From a checkpoint of a small mixture-of-experts model trained on Wikipedia.
Size: 12 layers, width 192, vocabulary 16384, 34.1M parameters.
Training: 317M tokens, 5206 steps.
Below are experts of layer 5 (counted from 0) of a mixture-of-experts language model. Rows are named router (the router's row for the expert) and show model dimensions 64-127. Each number is 128 + 32 x the weight over its row's rms, rounded and kept within 0 to 255.
After each expert's rows: "comes after" lists some tokens at least twice as common just before its tokens as in all text; "mostly gets" lists some tokens that are sent to it at least half of the time. This comes from a sample of Wikipedia text that the model never trained on. Tokens count by the router's weight.

# expert 75
router [117  77 103  99 142 174 150 133 168 141 173  65 114 167 132 167 111 195 123 110 113  95 124  97  97 135 147 115 189 155 171 141 137 139 102  69 110 151 149  68 132 184 154 168 110 124 147 175  74  90  91 146 176 164 211 162 166 127 121 142 122 100  80  77]
comes after: ",", " well", ")", "s", "\"", "),"
mostly gets: " and", " or", " &", " but", " etc", " He"

# expert 56
router [112  72 106 147 112 107 198 108 148 124 162 134 179 165 146 113 115 151 116 179 145 115  78  88  99 116 196 177 149 108 157 152 121 122  86 101 121  64 103 101 183 173  94 125 117  94 142 100 123 152 110 146 162 175 164 129 198 164 112 147  81 145 104 129]
comes after: ",", " (", " ", ".", "),", " and"
mostly gets: " although", " though", " resulting", " notably"

# expert 78
router [100 150 130 155 144 161  87 103 106 109 131  99 100 149 123 171 118 179 146  97 110 164 157 135  86 137 104  88 200 110 145 143 124 160 173 135 120 150 155 134 130 121  88  89 109 176 132 133 123 163 171 156 100 165 184 136 154 108  94 203 155 132 141 117]
comes after: " ", " (", ";", " +", " −", " $"
mostly gets: " per", " illust", " ar", " square", " Per", " Mir"

# expert 46
router [ 68 151 103 134 163 128 106 145 107 114 121 170 175 105  82 121 155 146 106 107 100 187  96 145  82 151 148  64 162  92  91 103 111 134  85 117  90  78 169 199 130  67 172  74  72 101  97 154  60 185 148 123  99  88  77 138  99  95 139 120 139 110 110 178]
comes after: "-", " (", " |", "|", ":", " •"
mostly gets: " Total", "(s", " Votes", " MF", " Apps", " Label"

# expert 38
router [146 155 144 130 169 129 110 140 131 143 112 137 122 104 128  80 109 164 178 162 149 126 158 167 149 150 167 103 108 130 130 146 118  87 132 171 127 154 136 170 123  73 108 128 100  96 158 132 113 165 159 187 198  78 159 162  88 163 126  95 135 134 203 128]
comes after: " (", " \"", " K", " L", " N", " M"
mostly gets: "G", "B", "K", "L", "J", "V"

# expert 60
router [129 186  77 103 101  79 161 137 119 106 158 125  69 151 123 145  51 142 182 166 122 113 104 122 153 106 178 119 157 152 183 146  65  91 142 100  85 149  90  85 127 161 134 162 143 179  95 110 168 119 111 173 113 194  97  78 191 148 140 144  93  73  92 115]
comes after: " as", " is", ",", " served", " and", " to"
mostly gets: " a", " an", " became", " become", " As", " as"

# expert 34
router [112 122  85  91 104 118  73 103 137 133 186 168 169 160 112  78 117  85 139 117 167  74  66  94 103 129  98 125  92 118 124  98 194  96 192  79 146  53 134 121 139 130 128 165 142 127 165  77 165 134 121 169 188 141 152 112 176 143  89 101  60  63 102 181]
comes after: " ", ".", ".\n", " Year", " Party", ")"
mostly gets: "\":", ":", " \"", ",\"", " written", "     "

# expert 47
router [112 143 162 153  78 170 155 141 123 187  97 147 104 138 166 103  78 140 108 117 106 169  74 147 131 176 138 153 175 113 138 158  90 160  88  91  83 136 159 118 102  86 134  72 186 124  80  86 114 102 135 131 204  89 157 109 138 139 156 138  77 139 118 116]
comes after: " |\n", "0", "3", "4", "1", ")"
mostly gets: " /", "″N", "°N", "″E", "′", "′N"

# expert 39
router [127 132 179 160 150 150 159  84 160 121 139 144 132 179 100 121 154 161 157 102  72 150 136  72 141 175  81  76  92 124 107 126 147 105 144  96 100 135  87 125 156  78 168 134 145 140 137  85 172 119 152  84 108 176 147 136 170 108  83 162 114  59  83 153]
comes after: " |\n", ".\n\n", " |\n\n", "\n", "%", "\n\n"
mostly gets: " |\n", "|", "===", "====", "|---|---|---|---|\n", "|---|---|---|\n"

# expert 10
router [ 99 155 136 159 117 194 156 107 118 125 103 168 108 158 144 114 141 163  91  78  96 175 191 112 101 184  85 124 191 160 100  81 113 127 159 122 134 189  82  97 164 153 136  98 137 178  76 154 181  90 167 166 105  92 152 120 129 119 150 190 147 117  64 126]
comes after: "0", "9", "1", "2", "8", "7"
mostly gets: " Sheffield", " Technology", " Nag"

# expert 20
router [133 133 163 161 170 115  74  99 137 126 133  95  99  69 169 123 174 158 172 115 147 108 143 144  77 160 178 179 185 144 137 124  71 149 104 162 150  92 143 105 145 124 158  80  91 121 102 115 167 126 172 120 130 108 141  90  95 184 104 125 157 139 116  93]
comes after: " United", " U", ",", " New", ".S", " North"
mostly gets: " York", ".S", " USA", " US", " California", " America"

# expert 27
router [138 119 159 160 141 152  92  62 135  79  94 134 134 171 179 107  97 155 124  92 162 121 176 115 128 148 107  76 132 167 108 111 109 205 169 107 114 103 116 115 129 180  96  80  71 144  77  98 141 122 171 125  73 114 172 192 171 156 121 151 140 150 107 165]
comes after: " |", " ", "0", ";", "born", " No"
mostly gets: " Quinn", " revolution", " SCO", " Croat", " CHN", " Yale"

# expert 72
router [125 147 112 125 117 118 144 118 164 143 172 129  83  85 147 153 131  90 106 123 129 202 139 171  93  85 105 100 171 102 132 166 123  69 166  67 113 138  87 125  96  91  78 170 113  99 166 152  76 103  97 108  99 168 107 129 132 146 157 147  90  57 137 108]
comes after: " It", ")", ".", " |", "%", " is"
mostly gets: " census", " %", " population", " Census", " has", "/sq"

# expert 6
router [155 128  87  83 114 107 162 104  84 155 179  97 107 120  89 139 106 143 130 114 175 117 124  74 135 125  93 170 100 124 138 168 188 115  69 111 133  90  98  90 147 115  96 120 145 111 195 131  99 106 165 141 114 193 201 110  74  94 124 118 130 127  90 104]
comes after: ",", " to", " announced", " in", " is", " stated"
mostly gets: " that", " which", " who", " they", " where", " However"

# expert 1
router [158 123 104 144 155 127 197 130  97 119 197 135 163 161 109 169 159 106 123  90 126 119 145  88 142 130 138 162 163 156 170  81  71 112  77 157 155 183 135  89  97 160 111 161 117 113 103  68 118  72 134 112 114 188 125 147 197 167 161 138 111 148 168 153]
comes after: " was", " is", " has", " had", " have", " are"
mostly gets: " been", " be", " not", " well", " would", " then"

# expert 29
router [ 99 184 130 116 152 152 150 123  72 165  75 164  70 134 112 131 189 116  77 187 109 112  75 158 102 151 101 167 100  92 151 115 170  91 166  83 111 142  87 127 114  66 137 146 100 151 151 169 140 138 103 127 175  81 105 164  98 121 147 173  80 107 154 175]
comes after: "\n", ")\n", ".\n", " information", "==\n", ";\n"
mostly gets: "-", " Binomial", " •", "\n", " Full", "}\n"

# expert 53
router [153 151 166 155 128 152 152 108 166 187 128 102 143 122 132 153 115 136  63  98 167 181 143 173 137 152 131  85 157 111 101 159 101  84 178  62 166 115 193 166 149  78 145 141 200 115 160 145  62 145  74 123  96 115  91  63 122 116 103 149 125 184 138 149]
comes after: "6", "8", "4", "2", "3", "5"
mostly gets: "°E", "°N", " ft", " sq", "°W", "/sq"

# expert 18
router [170 135 153  95  85 118  89 140  79 159  74 139 122 134 109  97 151 172 102 109  94 162 175 142 161 145  80 151 131 145  90  78 119 150 191 145 114 180  74 114 142 159 157  66 160 159 123 130 164  83 116 175  72  94 133 115 110 109 116 195 142 143  74 114]
comes after: "0", "1", "9", "2", "8", "7"
mostly gets: " Philip", " Berlin", " Brad"

# expert 51
router [113 136 129 107 167 109  70  67 165 129 190  92 104 152 134 108 112 128 189 111 185 110 163 103  82 158 158 190  82 144 178 124  97 140  64 131 174  94 149 146 140 109 125 166  96 140 130  63 178 120 169 187 134 138 177 132 157 153 102 149  85 101 107 121]
comes after: " \"", " |", ".", "-", " (", ":"
mostly gets: " \"", " '", " “", "Love", " my", " I"

# expert 13
router [ 81 174 115 106 136 162 120 181 109 173  98 132 168 131  82 148 133  67  88 103 108 137  72  98 120 182  96  86 106 126 100  73 121 143 100  78 122  85 142 194 182  63 116 112 157 118 135 178 106 176 144  99 149  76  57 119 131  97 115 127 145 131 159 134]
comes after: "-", "|", "\n\n", "==", " Born", " Website"
mostly gets: " Preceded", " Succeeded", " Website", " Label", " Genre", " Title"

# expert 59
router [137 149 170 124  85 144  65 141 142  86 123 111 192 130 142 132 135 109 101 115 139  63 134 103  66 148 145 115  47 141 154 108 167 166  73 132 119 139  86 171 136  84  74 105 161  74 124 151 128 128 168  58 120  90 105 145 176 134 107  91  71  80 106 131]
comes after: "==", ".\n\n", " the", "===", "\n\n", " =\n\n"
mostly gets: "==", " British", " French", " European", " Russian", " American"

# expert 43
router [ 96 173 152 128 138  99 118 105 143 124  77 123 139 151 119  85 113 154 111 111  98 193 172 183 135 175  75 108 121 170  99 157  90 155 136 133 106 118 119 122 162 145  94 109 165 187  65 161 140 105 133 177 135  98 138 112 153 146 143 158 162 132 104 179]
comes after: "3", "4", "–", "5", ".", "6"
mostly gets: " Racing", " Motorsports", " Chevrolet", " Anderson", " Engineering", " Kelly"

# expert 49
router [142 103  91  94 128 113 174 137 132 128 155  59  62 151 145 162 152 157 162 130 153  95 153 112 173  88 145 128 148 119 102 182 142 110 126 119 103 148 146 123 169 153 151 106 107  98 161  70 147  94 141 184 121 170 198 149 113 128 162 115 179 120  99 152]
comes after: ".", ",", " that", " where", " when", " but"
mostly gets: " he", " it", " she", " they", " them", " can"

# expert 32
router [130 140 107 115 129 119 107 139 115 116 178 190 154  78 102 175 153  93  93 129 120 119  84  98 141  87  62 127 125 103  88 191 108 165  77 126 201  95 151 119 167 141 138 166 168  86 156 151 101 132 108 121 101 191  85  76 130 119 138 108 111 132 127  86]
comes after: " was", " to", ",", " also", " is", " and"
mostly gets: " used", " called", " use", " known", " named", " written"

# expert 14
router [158 100 103 144 155 133 140  96  99  73 133  90 156 180  90 123 168 108 107 101  74 100 114  72  77 144 178 109 123 147 175 124 108 138  74 176 105 134 120 122 112 149 131 170 100 132 170 172 179 104 160 111 159 171 109 148 182 161  69 123 119  76 168 139]
comes after: ".", " one", " number", " List", ".\n\n", " The"
mostly gets: " two", " three", " many", " several", " various", " five"

# expert 74
router [128 159 132 150  42  61 105 140 170 192  88 156  74 156 102 135 140 141  97 167 115 151 177 174 141 123 130 147 154 129  92 120 159 103 134 126 151  84 115  92 128 166 162 161 109  91 140 125 157 105 146 143 144 149 186 118 130 144  99 140 153 106 124 133]
comes after: "5", "4", "6", "3", "7", "8"
mostly gets: ",", ")},", "),", ".,", " ,"

# expert 2
router [ 88 163 129 135 110 153 105 102 149 163 143 102 156 177 132 104  97 140  99 135 151 175 144 178 126 164 118 140 158 143  95  83 106 180 153 121  87 164 114 134 154 122  98 107  83 171  94 108 168  97 149 201 140  81 181 112 100 152 104 155 162 177  90 110]
comes after: " ", " |", "–", ";", "9", " ("
mostly gets: " H", " C", " G", " B", " A", " D"

# expert 62
router [ 66 169 166 146 104 124  74  78  85 133  87 114 169 136 136 146  59 115  88  95 118 100 181 138 102 123 136 128 142  85 121 139 132 164  73  86 147 136 109 123 120 196 153 136 141 105 179  90 101  89 149 124 107 150  89 103  53 112 131 174 113 137 107 145]
comes after: " was", " he", " He", " to", " (", " and"
mostly gets: " born", "born", " died", " moved", " worked", " married"

# expert 31
router [144 122 126 137 147 101 139 101 120 147 106 139 101 128 139 110 124 153 157  96  95  68 158 111 203 114 185 146  76 188 184 104 119 155 154 144 105 177 110 138 129 160 114 150 168 130  75 125 126  73 115  95  81 144 172  98  96 149 101 166 110 159 115 157]
comes after: ".", ".\n\n", " the", " World", " end", " War"
mostly gets: "In", " On", " War", " After", "On", " during"

# expert 54
router [150 143 117  99 180 118  85  99  57  98 158 165 118  98 117 107 120 135 174  94 107 157 161 105 159 118  70 134  88 107  91 166 164 127  82 146 117 103  91 159 121 156 147 125  67 163 173 134 134  90 117  99 112 176 141 148 151 142  83 124 166 146 136 182]
comes after: " the", " a", " The", " on", " No", " in"
mostly gets: " year", " December", " there", " day", " August", " list"

# expert 61
router [188  78 111 145 179 117 200  99  98  98 178 100 104 133 114 101 163  80 151 104  86 110 106  96 109  71 187 136 145  88 187 116 101 108  51 189 118  90  77 111  84 133 122 200 114 140 195 149 100 100 125 100 110 199 162 147 209 143 100 136 121 111 138 162]
comes after: ".", " and", " a", " with", " but", " of"
mostly gets: " other", " most", " more", " many", " some", " these"

# expert 64
router [ 68 147 144  88  69 107 111 109 104 115 110 112  94  81 179 154 133 120 163 172 183 136 105 115  93 123 150 173 128 170 124 117 119 105 137 157  86  97  98 155 164  94  74 179 129 136  87 181 184 173  92 181 121  93 201 122 157  86  98 162  86 125 153 114]
comes after: " of", " in", ".", " to", " on", " for"
mostly gets: " The", "The", " the", "the", " its"

# expert 4
router [178 111 149 155 151 153 135  95 169 130 117 157 108 155 160  69  67 172 164 157 129  99 189 154 171 167  92  90 117 123 139 182  74 200 180 134 130 139 132  86 161 158 135 106 125 165 109 181 135 122 148 153 100 123 174 123 173 123 115 179 135 197 128 164]
comes after: ")", " |", " ", "%", "0", ";"
mostly gets: " –;", "    ", "     ", "----", "   ", "};"

# expert 67
router [111 172 114 167 169 146  73 114 180  80 168  66 105 106 189 153  83 162 151 135 145 171 116  96 166 164 163  81 103 133 137 108  70 138 143 139 211 139 147 199 143 101 138 142 130 166 105  76 142 151 143 128 142  68 160  99 118 155 135 120 146 130 123 156]
comes after: " |", " the", " a", ";", " (", ":"
mostly gets: " t", " c", " n", " v", " X", " w"

# expert 70
router [106 165 167  90 156 188 139 176 117  46  83 153 113 151 151 140 127 195 108 139 102 167 130 115 105 157  85 126  81  97 127 113 107 120  84  67 169 142 118 179 122  59 120 167 155 123  95 168  99 153 137  83 168  90  95 114 127 158 125 161 158 133 120 155]
comes after: "-", " the", ":", "|", "Scientific", " Order"
mostly gets: "idae", " Genus", " MPC", " species", " classification", " genus"

# expert 41
router [180 145 143 153 147 161 104 107 164  77  89 175 192  58 147  83 171 121 142 145 122 165 109 126 116 160 146 181 148 166 123 130 146 184 104 159  99 104 152 154 160 180 138  85  86 181  89  97 176 142 141 118  71 173 137 134 151 129 144 154 168 128 139 116]
comes after: " the", " a", " of", " The", " and", "'s"
mostly gets: " government", " public", " social", " law", " police", "-year"

# expert 65
router [102 104 131 125 136 146  97 101 131 134 124 111  70 115 140 150 124 151 131 155 127 155 124 177 166  90 173 175 146 101 181 125 135 124 178 152  89 117  86 253  90 150  85 156 157 135 130 105 133 134 163 103 178 107 143 123  81 128 132 123 114 149 168 105]
comes after: " the", " of", " and", "-", " a", ":"
mostly gets: " Ch", " Th", " ch", " Sch", " pl", " Gu"

# expert 12
router [120  75 106 121 127 139 126 107 142 161 143 115  62  98 107 152 170 102  95  94 115 172  92 147 134 160 137 195 130 152 132 177 207 111 164  89  86 121 133  96 152 137 183  88 159 181 102  73 173 115 101 146 118 110 203 147 145 121  93 105  96 103 104 169]
comes after: "4", "3", "6", "5", "7", "8"
mostly gets: ").", "\".", ".\"\n\n", ".\n\n", "\".\n\n", ").\n\n"

# expert 0
router [120 175 140  76 158 108 119 162  66 108 165 132 183 103 147 127  86 152 113  88  76  81  99 155 182 100 146 127 144 105 161 121 136 106 136  98 142  98 116 207 139 154 134 152 143 167 134 105 153 131 129 157  82 192 106 167 139 142  81 112 166 191 197 170]
comes after: " the", " a", "'s", " his", " The", " its"
mostly gets: " part", " end", " head", " role", " final", " last"

# expert 69
router [160  83  76 102 132 114  70 123  82 127 110 144 155 173  63 125 122 144 104 109 117 118 182 141 158 162 102 194 145 123  74 113  83 116 132  90 123  84  99 130 170 179 170 113 151 134  76 131 155 122  88 152 157  82 100 135 122  67  90 118 150 112 129 178]
comes after: " –", " (", " —;", " .", ":", " and"
mostly gets: " music", " art", " vocals", " guitar", " metal", " bass"

# expert 3
router [104 140 141 139 137 143 143 106  96  89 120  93 187 146 150 136  76 135 115  82 138 151 112 110 160 138 151 113 110 116 140 115 190 202 107 166 163 202 158 121 175 109 126 131 130 166 154 176 138 152 126 168  95 155  59 151 193 160 109 123 138 119 189 119]
comes after: " the", " a", " —;", " his", "'s", "3"
mostly gets: " Best", " final", " second", " won", " third", " –;"

# expert 5
router [114 141 173 114 134 154 170 101  90  97  82 119 187  38 156 123  91 140 146  94 115 149 108 105 164  90  94 130 142  99  91 146 181 185  82 169 173 107 178 106 100 166 102 145 191 129 133  87 169 165 150 107  80 189  66  83  84 128 207 143 143 170 164  86]
comes after: " to", " was", " he", " and", " were", " be"
mostly gets: " received", " took", " began", " moved", " went", " used"

# expert 8
router [158 160 169 178 120 114 142 124 162 151 126  99  74  76 102 108 178 183 118 153 133 161 163 173 159 142 144  96  72 138 177 103 132  91 135 132 137 167 154  91 162 129 145 112 175 125 158 137 129  64  99 127 105 106 182 132  91 104  79 148  93  94 120 118]
comes after: "0", "5", "7", "6", "8", "4"
mostly gets: "/C", "-century", " BC", " CE", " mm", "–"

# expert 23
router [110 147 133 161 121 156 181 104 166 124 117 127 113 141 101  80 181 134  94 160  94 153 102 131 129 151  89  92  79 130 135 192  94  86 140 114  96  82 193 136 115  97 145  98 139  87 125 150  79 133 164 155  87 151 153 138 140 106 103 159 123 157 108 169]
comes after: "\n", ")\n", "9", ";\n", "8", "7"
mostly gets: "′", "″W", "^{[", ";\n", ");\n", "})\n"

# expert 19
router [122 111 145 176 155 154 114  75 147 205  76 127 140  64 160 149  60 154 140  94 149 147  72 167 142 128 186 107 151 132 104 132 165 135 184 169 149 181  77 111 164 169  98  84 117 141 135 110 128 134 123 158  93 149 121 102 112  84  55 162 151 138 101 178]
comes after: ")", " |", "3", "6", "4", "5"
mostly gets: " near", " Mount", "°W", " °", " pm", " above"